Experts of a small language model: 16 layers, 4359 steps.
Below are experts of layer 6 (counted from 0) of a mixture-of-experts language model. Rows are named up (a neuron's input weights, with its number) and show model dimensions 0-191. Each number is 500 + 25 x the weight over its row's rms, rounded and kept within 0 to 999. Numbers have three digits each.
Before each expert's rows: a language model's description of what the expert responds to. This comes from a sample of Wikipedia text that the model never trained on.

# expert 8
What it handles: The first digit of a year after a space or dash, as in 1947, and vowel endings closing foreign names, as in Brion-i, Fragos-o.
up10:499504544497452526499459493473546506526496515488509464483517496471501508507481496475499497515491453481493448522520478467503535541507506530515505490498493446463523529527495535506471535499454508461467521476520502507485505484497501482481468554475471509521492526531546438512478490513489494507515506538487506513462447507475532503513475507461538458464467466487492520493540496527504488510507456523428475504504512491536492514511500530448479492519492517488502513483489469521511524489525510522494516520494492489476516487493518475500515563490508497462453521472512573493498500499490559516
up11:462520534515504526479460507515428497496470531511551481554520498506477536464509539493462514517520494548482500517463471481505496513525444509523513523521451492544474505537527521492499476509500493503506472489484536497511523499473474493517479489503480494456535542479488503480508539486472519458519480499453502515491481514465504452534487498509503569511511496495487504534537517472495508518457530501495508479501482523505487540475541509534464522499494463502479501473514532515525522490503472509501504511448548492495517481484463515501520553498534472527467521549501481528486482544505482489

# expert 0
What it handles: Number words and quantifiers before time or count nouns, such as three years, several, various, first three seasons.
up0:527497526553519510522494493522500445465517470472473471472477482535505456523476497463473475477507521537542483529536505512488507469541470488494501458517480525540476524470431541471483474499526462510507472498500505530481492481510478495523488480471538477509530438466494509529490481511531526477471429477515492510493536511495493537518516498501465510484500467496513502525494494479462440529490484497504494490456503489508486538530532488472520537489497513475488520468470500476497520497503476537496470498514506496515510499452505534502496454447486531529472508509512496537479534480482488471
up1:497464487496489487501494515449528511480454524561495494500512474546504484511514488520449520464471502494475476488514473459512519456485512504483481508551461498524499506508489462483510459494469503507508514555498523538501510478541490525514519501490521467507489510478487528437475501499503504520523485526486491490556506481533534499553521579516470496449484500506516509472502494521470515513458507466511512496503475444462509541475548508553487490490475509516526515465455502498493504515517479471458494542536484521469495498467526508504467471481503497516513460505491496547494486509530516487

# expert 20
What it handles: Section = marks and infobox labels such as - Country:, - Born:, - Location, plus phrases like the early, University of.
up0:533480480494529486534504503475477491486502479477468508524471511513482473533481513491534490472495464494537516501499549493507537482504514427519515535482501514503530448432534503479513556557450514461498475487534522519532468492515519520535478483497515494487525480458540494501504537522471507546509503465534507504476506497523524489487490483517478511476484491491469479461462529515470474529516491521464501486515555512458515453508489522499504461496494510484494511509466471459521465491497518482472453504534522528537491515467551502456489484498530521502494475480524462495503527499501493470
up1:466476450497513524510470525506498518493492515518478545541505462469461514504542477503474555496520522526500481529485448476550506515513493445543517484516492476500519549524495500504498456548505509500468494508503512508501530462468426484517533520525506515492536508543528528506513463549527474513479476502507544549457494510493497479507471508485496494479466495496526504503487494461494451511489520502519486495476543471512496488505489457507528503492483518519489542497516540434548473502484508517522508500521511516472464549553492504523505494506526517505465509512493534502509471496491533512

# expert 6
What it handles: The suffix ian in names and places, such as Venetian, Meridian, plus commas, numbers and line breaks in infobox and coordinate lists.
up0:538484545505453477511446499501494507480520529486496490534519494487522507482484524475498532486532500521550567496494523496516475475504501498522467485498479510485529478460524514489478529511469516549462462482548518497422510477492466502496530498521498491483477474473483562525507512498491521470487479507522543483517527453500502519494534525509525492446497451464516455501506492481522486493500524509488528502494500523508509487465483451509501522484489498488489521478480516516489541518512542518514512495481513493454520526537457456523535509484493496487477522459526503472500558492480561472
up1:466497498486536558529511537485533509477460463487515492505467535505499517514458519485478499495435500512541508507497525482524499494450494510511468466510512581450518492507493465544544477525489549505516493489472543484503539489514553491484475477533510521481536436499527504478505515535458502465525508514502535487472512510538525504477511479479512478471506507526490517511482525509482501487495547471491490491491513483465517514496537506502527507570505475504497496487487494518492490526454528476468488527473473511474512455479511508482515478489474498501483471496490545484518485454515467474

# expert 15
What it handles: Pipe separators and header words in sports and results tables, such as Team, Score, GP, Athlete, and vs.
up10:505446490518498507525518497486529479485534509510506503482516481530541497476513524533554494482467525519485468514509454464540467484499487484488514457529532559471511507494484453505511484483511487519502499497490503490527508470472528491510458485475498487551519538523530495516508457498493504475575475477508458502528525529453514508481519504488503486504525441491488442477513508507496535475513477533491476519482492567467483498492500510496495497484482517527523525488479482510484527491544490557527457502505460479483535479519486499507498499447477493490481500485459539528467478509518521439
up11:478490549478459506477524500510473520502511528503473503476504501527514502471475510519509518547472468482494462454517471520462511480488529478495489488514492481545480511479472502496486444552464476510526470496510471500544494512505461454550508541482556516480452524502488497543556511532508484481477511504528502507494535492471465495514496502476545526495493506522508462515472469463458481495490512490515462483468511525525513451510498458513473522532467508515482512501570464471497529495531503478521538526485487498472499470498500488511456525522516528485497542519479506466509495478456509486

# expert 3
What it handles: Consonant-heavy word pieces inside names and rare words, such as arn in Douarnenez, pl in tripling, hn in Daphne.
up0:499495528538506532476496479494516483528518488495499474459492503468488507504470478491513518476464491494546501524488472518467519485532468518482513508495467522543472460497509437487505490515477478488498503523524518494521484509461466496511546479481499491495517530507550461471501498483457564491468472528438538474480492478492498503492510523482518482518522534503553564508515495491531522498493534512504498503497466490493525525508419497517539483551509502480505515458482513533538466499507525502487509542485535500498509521475511494539488509484534511536526427509550522493510468483483509529
up1:453513533499515520486508545477477502523467472485501549502517480476480544513552510550495476469467475513513447520490453463476519513501493467491477499475484473472551476505502502448494503483514509474532497480523457501529504474483521480482472498506486516507473472463488490469480486497494462478497476495480522500501494488465537519496475446476485495485490539500465501483514554520496507557502505531464495538508542497535494512489517516481472489475547484481468481483436527472528485528468517500527493478525468524548475472483538522511487521511551501516530498497447507514508501535494507494

# expert 9
What it handles: Scientific nouns and word pieces in species, anatomy and chemistry text, such as species, protein, tissue, lithium, plus is and are.
up1:483512510495488544510517488480527472468529471502534514498482537521491541523517526532474476545489455500467452481501456489487475508525516514478526470491527502505479482490478489534437432487475504493485469488500489477477528548553476502494476516490483506533488516572503522538503511471492492490509501527528502478537491476496482485492535494500536512532522443545507546475500480484525528509533495479520522468480493501450488477480476522493456493482507493452504507508473538474522498521490499516518500450499487524491500494496495522504518521527487494486531505544491428481519487498537447482
up2:511501556518521543548457482492513504477506570471522518496476506506496468488503495508458512448492534528489506487514508479518481471457507454460513510474497505506491511493519441559488492504510515492501508449474499526529496514493523505491441495476485491497469486510472509478466444472504473534536504471538496512496496483509494530511479540505479452500499484500501544499475513473474502459522519486508532542507503508539520536542504503498501456485483493503534536498513515492503498506465497508489462526518488549513493492534507507539459474525514528454504499501465502504476484550469431508

# expert 17
What it handles: Institution heads after a national or proper adjective, as in Ottoman government, Advisory Council, Army, Party, League, Company.
up0:489457526515525524415470494490492516447473506473511506496516510500441489489464515456496504512517499514480509520497534503479513497493480516471522531473531534516478431484478472482487507488505476524497487502511517525501480541540479467535513495486461534496485565485535490534488467473537488481490509507428517529485500491465532494503460516492474498510527523515493506505520518490511516547474505536501514489519504465516491513439560535476493505510480493484455497507483497513500505517527490508453481476487509489464489509505487503534545519559522499520454478506512519497544502534494468500
up1:521469563535542516512495500474507479504499509531509547525488518544501518501490486499520505441483523515509527468521466497451556496518516486476544511508493459494476526474477470524501499520479488519512476523487493515495498458536519494463504515503487496501477507488483519536490486529471471451476470519516491529524509512539475477500503501505487547564492549492499552468504503486483491565526469521481466513512493490489534489476498504504517442511498495492465572501508489508491509512489485446524491473482538475498511533472491498551506487561512528489529510466512497491495484548519505471

# expert 31
What it handles: Middle syllables of Latinate words before suffixes like -ation or -ate, e.g. integr-ation, demonstr-ation, situ-ated, deposition.
up0:485500509491529520509508525536471432483507462554496504522462510503503534530496522480457472518455532494503539509477482497473537481461463473523495520485488541506452452488512491512463492508539517515490521487523509515489528491511498493476505488474549518510480447496501474513508503490476498497479494424444492464493503542492545517498493473491520508499478524527527441492529505461552517492494512469541497504485487506478498490539475486523493499509481553523500494517472512467460448458476526521539472486520453488493494507502494528482485502506527456507496519535486508475494483518457502477
up1:466501510502504520504479477496509519455536508520541473535483513489471515543490499509476508514544498486494500512475551477550548511504514523493497454497507484471537544487504513549558513499498477514504475472511463503505529518473518433493489468515482506501535501440524464512491509490479518541509505506514545528500487479489485524487505531438517518523502470529503527495496506482470520497470509507526496462476493499459491466489470526548512497485533511506502515541501503524482457502557473508492515490506462541521519540471503536445487487510496488449508518481479535552498501498497485448

# expert 25
What it handles: Prepositions, mostly for, with, of, to, in, and from, right after a noun or verb in running prose, e.g. "ideas for", "challenges for".
up1:484471564456518442494485521539490508486501504487482485504495461470500510474484448473501502504456530543473488504461479511469512515508505495527496481550497516470480540501474513498520466519495441490517464515510472557460508526514527503520508487521470515514539524499496500464501494475509479530498483498456526506526457496531513516500501478511482497501503472480501515460489511492529520459474478512481488531547534492511458525520485517506488457549495488508497525488534507521432516461503507539522522480463528500525546503498522510497460471539496475546484508528487536503513519527508538454
up2:494494515506491486518484482474468495484540486463500497489476501509523498489503520469496502498493510494517464534544482474500475490493507552522481462496477537503485482539495491513453482513482496493527463505504494478505504529550466487496502485500506473509502495512503489537508469548501467512441496510449524489519519506477506486487529513490460465465521498503494491507493474512520455504495517517517439525510532507516511464515519456532490502478456531527532474548493557511541577548507519464475518534523509503505483480506511481447485477541498488505469542468533565488448523481480538481

# expert 12
What it handles: Word pieces right after a capital letter in names of places and people, often accented or foreign, such as Badajoz, Padova, Belfort.
up0:518460536509518506511474478491478497481461497506475518493523501507513525502453455489448499497500513504514470495515480443488480468472472500498508487503462455497523515511505517428538486482459522505497448503487492530480507525460501478490442507472500524534492504518502505498523495545465510501482500513521479505484468461516434483490497497506504541509466512506478486511495496479460529491500532501512510463485438475447463478532493502492485511500525454566464517508453500451483489518503463473491485523465513461503532551513489454489500511473514534495512506488491479496521523493525448518
up1:467497501487510560472513499502503507500437505527509476554542558462475497490471498470526506484489519456466496512520479521499465495485503523497479491485488537468494485462523527497519502515525505498541471479482506479519496554502498461563490494537488489529499493415472474480511495519497527554526478542467502506470534505525446490506492552475537550480520532492531529477508451483516477482441506486499487463517479478502501478546507489514511521497523517485506518519501496463524509549508507489516488515478495484527472509482520508516504488497520516476503489523461536506530477494492512517

# expert 22
What it handles: Short mid-word pieces with b, z or ob in place and proper names and technical words, e.g. Grenoble, quartz, mobilized, Chem, Rob.
up0:508461477497449506467519481565525488503501517505477489512493526467543557532491422487538454512473534461471491480520555487476511459475494479504503539466504475530458482491523503449503556492466465499477495487500522492508501515536508520543494460456496554532509508470501472516489538467532484503508534502492469573463514492536483457532524523510504494513486460532487501519504501513535529478489506486461492497508519459503505499488482487456515508475497502519496473509523479496484508502544480478510464504504491488504495491505518505500514523484525523534516475537515502508507523481515514511
up1:488482472510465516517497464498507467519551509487473487527446459512489470534492498501524464500519465505465530499466498493488535498515497496480535520460537514477492497492506508527483537484498471486518493489517502478494492494520518506532531503448522522500503475473491492527495558486552477540493474505479443481511477504470485462524491489519443493493466550472517488441482484481538511538555495496525487516537492502561506468464509515499545469514545499507469491558459476477485525481489461492487500506493517487518472527508525545524481532507518531505500473475518527495510472456515511499

# expert 14
What it handles: Pieces inside words like j-od-els, vide-od-isc, every-th-ing, plus generic nouns such as event, television, itself, Actress.
up1:485509501529543476526479497496509459440507505494496498546513475550505513516482520516490513522518507491503439523454507531469531507469510530498556511499551501533483555488494453508502498493511514456512510500548499510500507472482475468500534505525476480502542547498465485498520515497485483485539505499486512508527516494503486549559509497507492482452507492511478506516489472505533475510556480486523507462522483509551486479477503537466482495514538520480479531490493460504502487510500533486482504405520485489479513537476498522510495515515511471503459489504494528484518469572497513503
up2:535510527486523505552513497495461521505493498491499573507508517513500531508504475521517453536503481529500502511508476499490521490500461534513513531503453519570477500453486491523523472533474529473510511503506536551490512502504503507484505518519516470476514471469548483486493510519522531470470557529494457509519482504510525458521521492511510504455479448529529454482502469513518519487460512533531482491510490471506555520485492529493499506487484522479531527492519528479471501542489468473544498484581459476483516510473505509488497481498526507521436529502465526494473495506493506502

# expert 27
What it handles: The words and, or, but after commas and lists, plus the piece ro in Outro and similar mid-word fragments.
up0:472509485478502478546503507466514499518482516524461503490494537542478487528517449509480495508493451483499441489502474486477485467493485521491519447497517486492464514519503543510489504519496508487497505520492494529481498493525490510506544503469534496498491512462477515502482489461511527516455509499521545454474495466541480552494488480496509514476513501472464521486492516540545477491504468490508518450472500553500506491521490442586496480488480503530527524509507482460474517490520515522503496530535489537496466493469507498541510488552494508530466497536516524501553509513480433535
up1:461506531502522540508489497506505473532482503443536462562479547493459480494485505517443485525538487526470431506488482464506533472498527453453482477492461518467551522504497527491465553493505490462503484527499520504487527488454497474449506498485472484507482532507519478505503557497504509478495508504476516544517465517498511504484473488467524500510487489534525521521498482491505470507513525475475466524501460462535484490468500512524485502550481513495483514500474515543467482524535502531479513470478496482549506476549490513522520533504499492504530495525493452523493489488506517500

# expert 4
What it handles: Past-tense and participle suffixes -ed, -ated, -ized, -ised ending a verb stem, often fused with the next word, e.g. outnumbered, refloated, outclassed the.
up1:449469528461512493527480484456499452519533489486462570508470509514539502513511538482512494537515508491494501509520508499489448495500505506490509514497477472462488504501508501527475524522512514521477516466507473469462454525462547524476499535485519524516494496436565474478485484529468549462467504524543516491504522452436456481535497517503504498486469478494531542467482483492511534503510483502501480509515487482529501537487486523476494520503518486511522497483524518530474499527527495500515523464483531523547482524506447462496497494501506456501518506524479499516487494496498517563
up2:517517501500492495524488521476479499459515511516486446473499534506494524535479447509516482535472484488523502516453471507450474490489514504526484491461488518489527465505501512523467492500483474501494539477521451502462496502534477468483489491494590472479493458465524485526476513493505475521452491496481499503515526528533490502542502501500513498469504490480493510509501570462507491448497525505521520454461530480511543481539501472508494506477495509485494502473548475500503483479484534497516478497447505471478497498463466526454503498497481553517506513476493522510483475537420487521

# expert 28
What it handles: The first digit of years and numbers, mostly the "2" of 2007 or 2009, in year lists, dates, scores and table cells.
up14:510486479470510482480513508489517505459468511490526454499491538453515510492488476516479513482516529506522530522472496508508440509527519465495514519547487548476504475478482482527465591455529456525523499475513495478528502517492473513513521467551525516509509491528480490489533542497498504499501493488482505468486531526532466527501533533458540497524487539528487543518490533548463492509512511524500490548559488534504541472483451496505527505503511468508476462509463515503470461512495512464522477484515498503498477504467472519516533513530480501498485484530506499464532495513530472519
up15:498544439471476489547451496521502523485485510512525480511475527475477550501470467520514539510495464537504502505449495508486530498467472469492516490460461492490512545491495483467506489512512530490539500478546483463457473549504534522514523520465482529497504530544540486511522489486454504490494487492488500496492530490495484488513504475517496506482502496506516479474510529525532542501506525501472483440510480479543501509498540524478518494515513513483546519521505473485512449503536504440506514550442477460471481471526513489477490544504528517518499514465457517489498506509522459515

# expert 18
What it handles: Closing pieces of words and names before a comma or bracket, such as ile in Castile, ant in pennant, ette, ore.
up0:495513495497499544549468504443474530467521473476481530454493504451479519490508524520494482530503508495515505487454476489496488484515526499483508522509458481503459491514512516468524457493471464488477505495486493494505507497478517477480543473493512512479516462513466503486498518488441507477473525519492507525501507480520516564538475507527493514528486498527470516497476521546479496470514519506475523508521476506513514496509514483538491513489536509493504495472530474465449482475500545541536513480513550455498501455526512475478486550438538529491522426469508500513486567522481514498
up1:504515538499490499521480480501544470507503552551508492509462509569516517521475470477471538505483454527473505499512517460493459503519462459511485501520519507487495491557520486463498490522506512530443503479525473484536528495506479473527482500457522471489477504498493475486525525532499522489528482509488467497515517573512502498519469527467485487498542531536497485527487532463468498527555491483485476501512537500463507500490520554504522478459515493470499512521493499517517463506531505502539506507495522507481440497512559552489496498500487507488487562483521511516501538528506514512

# expert 16
What it handles: Word-final pieces like -ver, -wood, -ack, -way in names and ordinary words, often before colons or table pipes, e.g. Reverend, Leverkusen, cleverly.
up0:491491484552506493537442494489484484539489479493495481514501448492519524518486551485502510509503500502479480506532548477508540488534493475480478500483501493479474455503473520523492488506487470485512501464473463490481486486530493456488470549480506518488515462506527470515509471529478525515481516446510529529488549463507492504477497546505471522475508459501515501520515524504534504502498457465490435528520527511485519494503455495501477514480522529517506502492495472539491462514569452511523504497504492478546503524560490489493494481479457486538501544463514440485500520488552511503
up1:519505517473543517493469526490459511496483473522525522508506518466522512507539563489536496461485474495509504490486512503464510506477482498550548502542492503486502527450504518501468475525468483500493510468507416518535462507489496476507481481501502490525569444496488532481525527525483490501513538474534458543513504527515536523474486532490504523486498504489562513536508531542477475539512518540493494551483501487476500490520504498518459479500488508536506526471493503467475505532490472484499508475500515490498499507461497465447514479484496529508492540498441490489529482501514461482

# expert 10
What it handles: Table cell separators, line breaks and divider rows, plus mid-word pieces of non-English names with diacritics, e.g. Norrköping, Gümrükçü, Mühlhäuser.
up18:473485520490510496508514520485504510530532493519482514479526480477470540496472503517478446485485487526518515508481516475550522447494499478427509474525522491456488498510518501472468513543476460499508482488495517519473483514504534478514483505493497554468494505532501519558496521467495426518491501506479479565538502527514480533451499523541510495526477482533493528492530497507508496502496518457537508506559498522509520471511471514508540453509512530528459484520503519470511505444494511496496522469484460483494525504449497482497527455496488509510472508502471439505525469514488481507
up19:479481489486495519515534490520485511462524508509471511487504488529491516518505506493493492501517497543482487474527526520470511474544529497539538512509488488484521507516537527443477476487521518514487482513548483528513507507522548487541506515511440507501472470538496495497514495539476486499478489524505484466538474527495489490508501507465489500542520490543526469471456466456497507477507508541538495480552504501483520470461501457537519509528498544512497483573514471485482487492486479466511546476530540500518493491512476536500490478525523395518473525490520495513480519463488504476

# expert 19
What it handles: Quantity words like most, largest and majority after "the", percentage cells in election tables, and the "l" piece in Thelma or Thelwall.
up0:540505441524501518491511472511503481472439493518495505506514538510492485463508571517436495468529507503477520480515490493514564541521513499491486550504519488482492524521475530503491475462515496511503459480507483520481483458537492489467497522510526490527525533516497478502505510535470516480547496448501541497532495471506534505484473472515491536481504503483543485505502519538509548501475513490514508445502532518480514490490500441485519476484495495454504513483554498514527494484475441493487518506544494472510498553504512516488509541491527506490520459491455509520538501470476475497
up1:525468516475510499534509483510530475492493535490502443477519506499482554525504504525498490479507510497529484497523525478473522484539472510539523530518552505557477554532518511505520538488506505494566506501503504530522515503464499485487509457540458521452569467489520482506497514510458541490521487522495504488516527473500475512519491512501458515517479467485499489449504533510491538508450511505471469458459544516485508442514460505478503497468499532526506456485508494510489488466501483476490525501493482491489507482481449519485542485502500534535503513487502448480465536506503463500

# expert 11
What it handles: Opening parentheses with their first letter, often after a name, for birth dates, countries, networks or authorities, as in (born, (USA), (L.
up4:442482545522485515492488498498517473548484485455478442523504493481444450489482520495516498460495477493508488474496509490486479521525504528532525549507534500506453496508521545495471500504453477510554507506496463473476507531456497514483513475484479524494560489553477497484493533502471491507514500439517497522488476459501466497470462554494508500531487482496509509535507492510517516493499481537492465471493482500512520486530552495496459462507490517509465487476500495529505504478519475486495562515557489508496481500539490467485506547490489524546528522503496472510522475498537506471
up5:475449500507502529529507523520464498522507512518498499488501501520512481503488521476484479512467491499487477521516507480516530497539511508497501483518500500450478507528495515541491489506504539518503517433521538477494490480489500470550532473449504464481480529539482524471539454496502457523473508486517508507479520494495499509518510534501492506497509520550500520503492470505465539536490495512513523538476515480483506560537490491469536497480473479505483506524502532500448483495501519529498501507451598486470470458511519518515478473511506509469479474541539519508528458541536496427

# expert 23
What it handles: Popular-music vocabulary in album and song articles, such as album, song, chart, number one, and hard b-op.
up1:500542535487474473549503495472541515451490545516532552534525510489466508487464513500481502517472458471484517493472526463479483505499502521483513491494509474500519535457508440454519533481512550504528526469492449438491473514444516493494515560450502540500503504469503485489472519495527489477534518516483487515527533476502482503507462506504524514498465510500469476503507482517523500524498499514512477503463541493463470476495520496486518482485528544493514486526465468453464522516543508516483506497513515550508452536500486476523516503492509510517511475503474520463498517477469473510
up2:507485489505532487504454472470535530502549513465515524443490497494483482529476498467499557489457517548519505490493483468518503458494484510468524486491488529533452496482479519490514527478454496482510511439494480490477543482483483503473494476523484489437534529459490496482509507510516503448500466455503525479483499493507461530515514492518501490534498456518486473508503467488490487517500469516442545520518501562528539511513447466507463512512485491511474503479476519504521500504539528488537538493431502465508512478475465513485500466482498521489512479528486480482524519495518487493